{"experts_per_token": 2, "rope_theta": 3780.0, "batch_tokens": 32768, "train_tokens": 224000000}
Below are experts of layer 7 (counted from 0) of a mixture-of-experts language model. Rows are named router (the router's row for the expert), gate (a neuron's input weights, with its number), up (a neuron's input weights, with its number) and show model dimensions 0-127. Each number is 128 + 24 x the weight over its row's rms, rounded and kept within 0 to 255. Numbers have three digits each.
After each expert's rows: "mostly gets" lists some tokens that are sent to it at least half of the time. This comes from a sample of Wikipedia text that the model never trained on.

# expert 0
router:147104138154125076122079096099124119161110086172119120181156145124138089111132107106140120130134103129146106172096130126119120105121102191137110098110124133167135145118149098125166129115146152151102109138133141129112106096136100111118157097143123143164099148160122171095106119133111100148139123091108118122114096132149118115164122098146141142098120138113120127150127141097156112170136
gate0:125166141119121138107167155120125127123093139110136152095147146122168127070112148145119105141133114123103115165169115136157121136128122146080110148069153155130129115106187135158144119096154162164153123130122099155092123114173119142119124149135105166148145133146139146089115132105097154125102173122113161110133115112104130103129131120124093097140130157121119151130120161132134107094116
up0:110133169157156104121125122152108173101111090138130121124130105142124072115156087114160121136167136135124102140188119152120138137118166132096133169100154122114111178093150121120173147107115121156127156148110096127149098141088088123155142113102081145100159153132125150143157148126085169061106155093141133122152123077111101107134185139149138137128144107120098146067127092125108111152123
gate1:146142125126138131133107069186096138099145145122151066149137126109132126207180105133121145131082112133113114159133134153152131150107147122118114148088096113091125152108115089150142121129114142078188147146115127107158102087090147118084144106124097155153166157119124155133118120120155152154113117134113168111128107142110135116112084157115164126140146141119104122166117150156145131151128
up1:132146093110139142096122090137109098135127124138154128153125138109146109094150136109094156153125109116097083113104121123121131164127141084096129079127123117139161123093136097171123095147147097113155149148104146164156122151118126116117121118125155139181144163117110150099107112157116158122144121132141111074148114140141145114139132094098162124148189115123130126155129086082167166117134
mostly gets: ", s", " most", " and f", ", f", " as \"", "ing and"

# expert 8
router:127132108089122118090107142121163143149146135159122137105128093106111117109125135084130117113157127102058156157105130138115157150120160099112123089165145093102102131126085157115142149154107095138141131111121109130123121118096108104128138160139128122154132141116115100147114094108165181106123130109105148116141132152160134117116121140144114121118154149123155172121099130131173104146105
gate0:104114162137112171149088061115122145124126139148111090115134154154110085160124111139085128130080118139117145112139143154113125116102080134096144112110108105162119131122129154129177098121139109155124094141129137064119115069117140135130143130099133148109123186128152122109112112110089176112126143140129137130160152152103128107080159133148105100148137146111118104151145097171150086128133
up0:135099147139157129181108173112150103138100075085170145148106150093142155155149146117157102148140145152168139111131089071095093115123123092134138138136179088144106115146154094131096098098080145158137114158154131137150144167152148121163112140177124159138114103090107164155087165112149114165164118135112084131090142119108139132144160142114138137142133143094127133126112148120113147125154
gate1:097137134159101119128144136145108091135086119149143145151081171167103099122079162140155107139109101130171126138127151143152093083116107112091126111182144088118092130158149134136147129143159104118130085113102142128148124106140157121147164121120150109149122144108145072106132127156100084132126139132112130121156148135153170143177155127152102124103093126115123130104193100140117142121121
up1:094141116074134113128135124106156123151153110196159121162120099128098132138140137079115134143123105132118138125153173134167141137125084125130109100125088109111121117186135149149152144125121123091192102124136121155109134110145114126146127123128080070137127147134100123082134156163083144110129139142152173142127121096111151139168172151145104143161159139085171171099165120144126105135138
mostly gets: "- H", "- K", ": K", "| K", "| T", "- O"

# expert 17
router:141123140118142131098163150107143165087134089139138137118099152168114175101111134104151095104110149172145094129144096111108088099132169136165113146145167104155142144131153119123117122149150093175115125153129098142143176104095108121134130106160101095089134172135089093124183153124128141132152127117136144143145123117140147150145134130125115174135125123163133124141147117120126132117075
gate0:111146167157122135164100162144146125145107120160192189149105142135117084129170141144140121094133132135119160102112201106157111122146089092107132125146109145166152134132138133098186087145117143128131113127108130078115145129145112145090140134127156118144134114135113111133125094170113148096117157157132134112129144102085128130077111167141115140128122167099109137115121149133123116131123
up0:106125083096158119106154125071106094107155107145109134103150108105135110120137085113098115117141127094142113142101138160144166123109129150126092116137128112112129113074097138094116103109122133161122194105124139128115123129111116147131138136124128138154140112147097103126130145100094124138121140119153122133128157149116122156098183107132143121127143146156126130101133132134143101163177
gate1:114182119083123125157114113168158102155142160116090073103156159086144132120121113134143148101129107080115124110136064100079100124091151134109132162131077092124079166110134142160142128161129129113125145112115116110132098149105127113131183131127144132146113130149166109137144124144110119129171124127103136097116145124154130134123124154108116144143119138137141099144163121124123166121171
up1:111121121126109090142141107130127144129132108165038091090140148134108089178154095150102120120139132117112127174155107086094073082153136159143126146117101115116120102118144138130097172111142108139138107134105124135089127166161088158143150154124157161161118131166132165110168105167127087139129117156136128107147129105117117144091149089153126139107119093101142131155145108108110166082107
mostly gets: " | W ", " | Succeeded by", "| Preceded by", "on | ", " |  | B", " | United Kingdom"

# expert 19
router:117143117105138107149140160109156160152100093171136129104108122155105070140119092106124146086107119133175178144111130128152142166173126121132145101118129137162089164155117125116121142092089149083116116120111120172159080112130142128091127118176114135138148119128129104120144104124087148136106133151128091114100150127066093115135132125135144134154105148130125086126109114146178157150127
gate0:101124116145123132107101123107175110158133134147157140105111111099102164139136118111099127100176092128114121151119112094140134141148134157093157096123117085122138145153113130111123133092159115120140105144154121155160168157144133112091117135132138116140113096142131113107062103094127121112113084108123106124118112150158082143130085128128086161136096135116159140128172132126120163124103
up0:117141130118128134149124109119142151180097084119120104134145155086112154170146163133134098119132092133164128133158114100147159134132150123124145127107123139099111158121098116112132110158131116153126143143127130169116138139122160135137122151152093138151127149123118133115132179148138081099134115180033094093126132100116122087107131138122132138112096158109103121085147094150083145119141
gate1:125132109137152167101160138146129118120136109094153110124137129093117112130127159119124131129083141099145125106157138138162145135135134068144150095154130108162110126084158086191142131115160127114124134155126117082160129112117130168144129092154147088061152112106134136090131136138117180146153129140155122127114086095111134148128110148145133135158117184112140147122115090128113108109113
up1:142131094119137176148136142149102111120141120110118081176143128171128119095116162155159143133099099128117128117120121145153147130189110125145152176105108160100152104129129090147151126139188090167076133110160114072143148126168105161158167099147135124116149121145146162089103104111117114124119176114162163109101126167112131121106137117077096131126136128109102110151113136135145113147124
mostly gets: "un", "Un", "ot", "itors", "ident", "an"

# expert 18
router:136131123148110135082120116126154139160148109129152091152094099177122121116123115062122169131144124092125162124158113144112120148119153108134120097150112143100136123122126161112113155115097086161132107102073114146133114098111184119157123099123120081122149138120122125123118153146098156145157137106138146139094105141150144155174189131110113142160126094119085131138105141161146161099117
gate0:124113141166161156180110093103081102142088144118160142101101111138132131125091120107083161165112124126120097105151140138153123101127108142104140058123151132178124124164129108164135109151107110109130108127132130145112124121106150192120119148115103110126148178171097211131120131121114137109116154122143142103109151082116105169149150131153122129152124121115131123147149116134151181135144
up0:141112081149169130132125123149152061137113161152177116137127114122188125091150107125153131131105130147089123116141098134116142116141125119112140184117124116113160114148132122144168134105117150069109139118112140147143157136113154141141111146095133105141161124124106152139142160090140103108138130138089150104109139126148107138106149117056116147117121064109127111123103130137141137121106
gate1:160117115106102116133150143122138105127108133140150142140074090108134109137157115093087087139159121156126134098087150119130093154122109133123148107107135125113095143188097153102121152129077118128134144143133136113133089093173182148129127169114100098152145089103156110168134108101095136154159126106124099144082135149136117141155151139180117118114158089112094155153142097080136132117119
up1:169105098110150101157129143176087115144090132177130140114114083105149139152158114139123139125085133180111159134144125148144080155129069154145130122111151122146114141145156082096133138136124112139148100154135128123119103116120109114137099116109093111130119140146159137107124180118125109147165155102172112131120147120134133165149125137173103153111149126083085142178146144171107097115131
mostly gets: "),", "s,", "a,", ");", ") and", ", and"

# expert 11
router:117105155161129142148121109119122161162098129066145106175102093150096085107112146144127131092114148166135106119147145124140139103129087149180110116105120067090137125130156128129145102109173115106140123128173110092127147105123078127091161141127138127109127126125098154127121141136141158107102155116100127143127180133166108167114118117114133110095152075082167117154105140147129107150097
gate0:090107087124164141121156155127104090135083128094143122163092154175156092141146154180113141120115105129136125162139151126151171175130100098132158067130141108178134144159136130093120109102122173115118126120128175140127156168117098122139071130127142171163117128144096114143110120144109127124164133143117107121147144172147122104103133117119154143132105105111152115118132133105093119128096
up0:120126129155144099157106117090151115127115090100122096145157105096107126129089117107080170132150149095130099161108141148135099097089107106120142144127121151117118134130134111121148113111139134119132102190075115112075104125098119114106111123134138138090140150125119129116090156150124146147118113148122156086111130122132100101182150136156149116145166139081108106105069144103125150156141
gate1:132146110154143120138123125126181140085140128111138115103068108143174115073087091104140027144139094094151152138107108106115105145122124120136103108108124124128128112121126136147075102134181121184118120100136154128140136090152165095108128127130153117102118104113122119132116130128095130128105124159135135115116145105120142119146101131118142095089158113151138066118164148129141111131140
up1:110123165095164159128095139139139130159113150150131131129144109127148126121133147192135180103133110099131152193130150159094117113150129176101187111093160102132140143073120154160146120134110139168130132132136123109106127101135101146111154174142170150123100147121165165106134122113066108110153104097140134121108114141139135149137129118153111122109127122130130125125134109089140094160133
mostly gets: "/A", "-B", "R ", "N ", "-P", " FM"

# expert 9
router:114101108118122101164112132110120133102107112128139103144080155132154145105145151113159137136105126125175130115172144119147125146102148103142111142141137102140152123137133118099100108107148104135156087122143124153130139140165195123124116076128105122090167109153144128126065106098160123169128180120123130113117128137135142090130130139104128107170140133166159141148125125096163067115172
gate0:177152163119187151125124150124139155055115188111108119101125139121160106123140170154131144112141148107128140146123122168142133138150146093113135145116108108142108094138098158132163135114109092149159114132127124123147154101142149106119132155123076107169120134148167151121108118118141110128132109157109161131154128113094092109125143106133099134140157143089125133124105166105151116127132
up0:097139126115153107175120152099144132133162145084112143137117125142088117072099157124117044106108125148200127167116141142108129133144124125122146137131131136137139118122110125115131128123149146144124114145105115126154154129137145209099134120110095125178143136129160140144110153137157147144103120108180088124097128102176132133146169143109140135105104110063154138135096151097126126134131
gate1:118159148130155186158106169172163138134102132130144156130087120128169120142126121113076138134145123130124070104113102114140105118148100097162104109137122143109093140141138137133154119123153140127147150099120120107185154130109166183128116132094134094119103105120127110112144153145151129105116158146119134136161159133104152109106123145112146165132130134144105133140083165112138115134125
up1:151092132141123122165117152179134148112131165119126152156138153138154122135123137126123178109110153122133063109118095117140139123111172135116079133146087113075124142113148128086133102142126126143117149123107112120137145139093122134110168157129077150086131151105110094113126150112182129104127155137120060114126109116086152144128128112109141150109100103132141119143085144173163108102100
mostly gets: " Lu", " Er", " La", " E", "ne", "ö"

# expert 5
router:159098125146121118111148128197115089125131136110112130120101144144097122174149135127129140133145132097111099145108171133130118108117122137118147148117119167127134094147107110143103119165107135149135166118124173138165101178106111112115095161081143135122129149165138130153131103165110142104132155129132125125124108153113104144157140122136172133069152102145145101132129133130137138102132
gate0:050178124125130111145096091187111116129170110117132152155115157180131099115105119154111138132114081101116152105144172173147105133139131140136158161124114113136127135136156097180156126133138147103138161091146110105136157154148115099141133097110157037136103133136159126127153177120123147073175108110130156154114126110165122132135110140158113095149118122095078145134112136143103134112139
up0:129072164146138129178169100112098138108125103133155110150114114107110120132105093115145115071083121147143104148135096123113166124146154127110127098150152101177118150134109133079132131092118096129149061148103173167098107115083117111113116109131125131138136098107125070100125121093162130127136139135079064108158124120106121085127108150130153130151115159145113170127190111117106101133162
gate1:169141127153120117117121147097108141085134168151127170128158166100171122109115127118132127113128100123096142121086113100131136115093110118122128102126147119122136123149158110151109186113118142117099147116147096086131140165139081125117145163111128132172118120129121156098099145146127154093133096142104123104104116146118144148124146142113156129122124092135139135118152161127078132185101
up1:128122096110079115099058083124136147102165144120135133118153105117147130132118135110139156152128120161151110150107102075135112101109116145120097138088156159111158144152145118121117103138160115095120144132139105103155122100152121144135109152141123101099121126130133148111115128154106139168136146129124159125113139089145121120132146107158112132148115148115073163124120171129140108108100
mostly gets: "ed that", " wrote", " many", " that they", "ing that", " that he"

# expert 15
router:135164108114103070141114150129127103121124145148170129146078138097125136143162120129151080094120121104107148168129110159122092143119126142107105178131102121093133113172174124186125109097102163117104164120144064129130171170176109110107096155118150160142115091117157126099165128150125120107106097124128134116132123134158164152120110102127130117145148137088111104121184191112106093141135
gate0:143121139082127120066154126138114103119126167122157136116157136145168146121104137128137116112147106109122116106103134152113147180128115101154132127166132128134163082133087133160180128102136099090108104079097161111151108113124154107127151147129152191147137126096142115156138132114145080103146122070140099158137101108146131131092155118111093094074147094162105090160168112137130147119116
up0:105095105186171137099151136110115087130115145132162143095134130135133111119159129133112108111113113073125150160118100125095157128137131111113134140144106135142133101115139101172121082121132145118141123132159103126134158135150126145135142118136174133166114125135104173133120158086123130107157117103098091118112133112143134162104137113125144063103137120117118112139111129160088076175094
gate1:092135104137123131141162128093137145113105161135154146181135130112167112130119114181158115123156145147127191135167112148138128120105065129163102140129141144137152090146113114120085127154160155137151135109122102135124166119113129105112123104171122158126139121164098141136156078145126154120113099118170109101131122127136115092082124127114128146163132114139107129114119162107123100145110
up1:158117123139099151148118133079116107108162112076121120135143147070154145106130103123107107090100139118143141102132067131104151144148110130105145138141121123147116119138171132142086159102170132096141146152113110107118150089143130143088116107128134158121110106176115082084148110160146147179143122146116134104128125134115122139149110116109087154118133177087144164151143093137129098104111
mostly gets: " located", " was ", " is ", "ed ", " taken", " become"

# expert 21
router:097125129164135120146121129149149159119093116170163152107141171132133144119160101114069106107106149124149142131154149137182135114135119124088130147119121111087140123143156111130137113123150121101131149166099158118140156138158158149131166104141106092151166092102119077101120127137131115133123116125159103114088113136122118126118139146159115150096099130086124095125186118153080192100146
gate0:161125157141145141112119139133145160157175124105135102128091137118107146136140131129149133104130118176072138098163124121149128100139099122170143138132132099124135135123125114112106117152160155098134170144097106109098102097108078125131090149066125143154081141125072152129133160164169124092135118107104085145115160124169110158114141104168123101117130152100095158127108101130137094088148
up0:119131134114140144196109153121146143155123145152159158122149132150132095130176151122132101133083127053143105118151129151138152166099150132152132108123112081140129114141140080116074126182116146143119124120149114125163134125079136120109143100136120113139148150147121126120081146107174083105125117160125140175151111170143135109109132134166172136170142090133159133136118128153127139139135
gate1:148171082143163106147120107104096106133150128086131118140083112133117124156142150125143133181104149107120159145141139149092127149149169094100144133131104123126134140174116101138106146164119145160118084109145080132149092150192132145090099098135143118179122124133131104138091118153082109123161133129112088141146126155142098110141146143124161135124155109121098139099122150115157110167144
up1:143150100157140158093131135140132108125118135162091109153167111147163143106133107113138152073148092127109149135101121107153091122093159105096119119139164131115101138139107150157121121116159106109141134143069137118109097116136097105114113114107134132097117098128155114112160072116137112118116130113153092087096102165115120113104124135106123131112122114124137086163104131101150131111148
mostly gets: "mann", "ka", "ensis", "ski", "ola", "heim"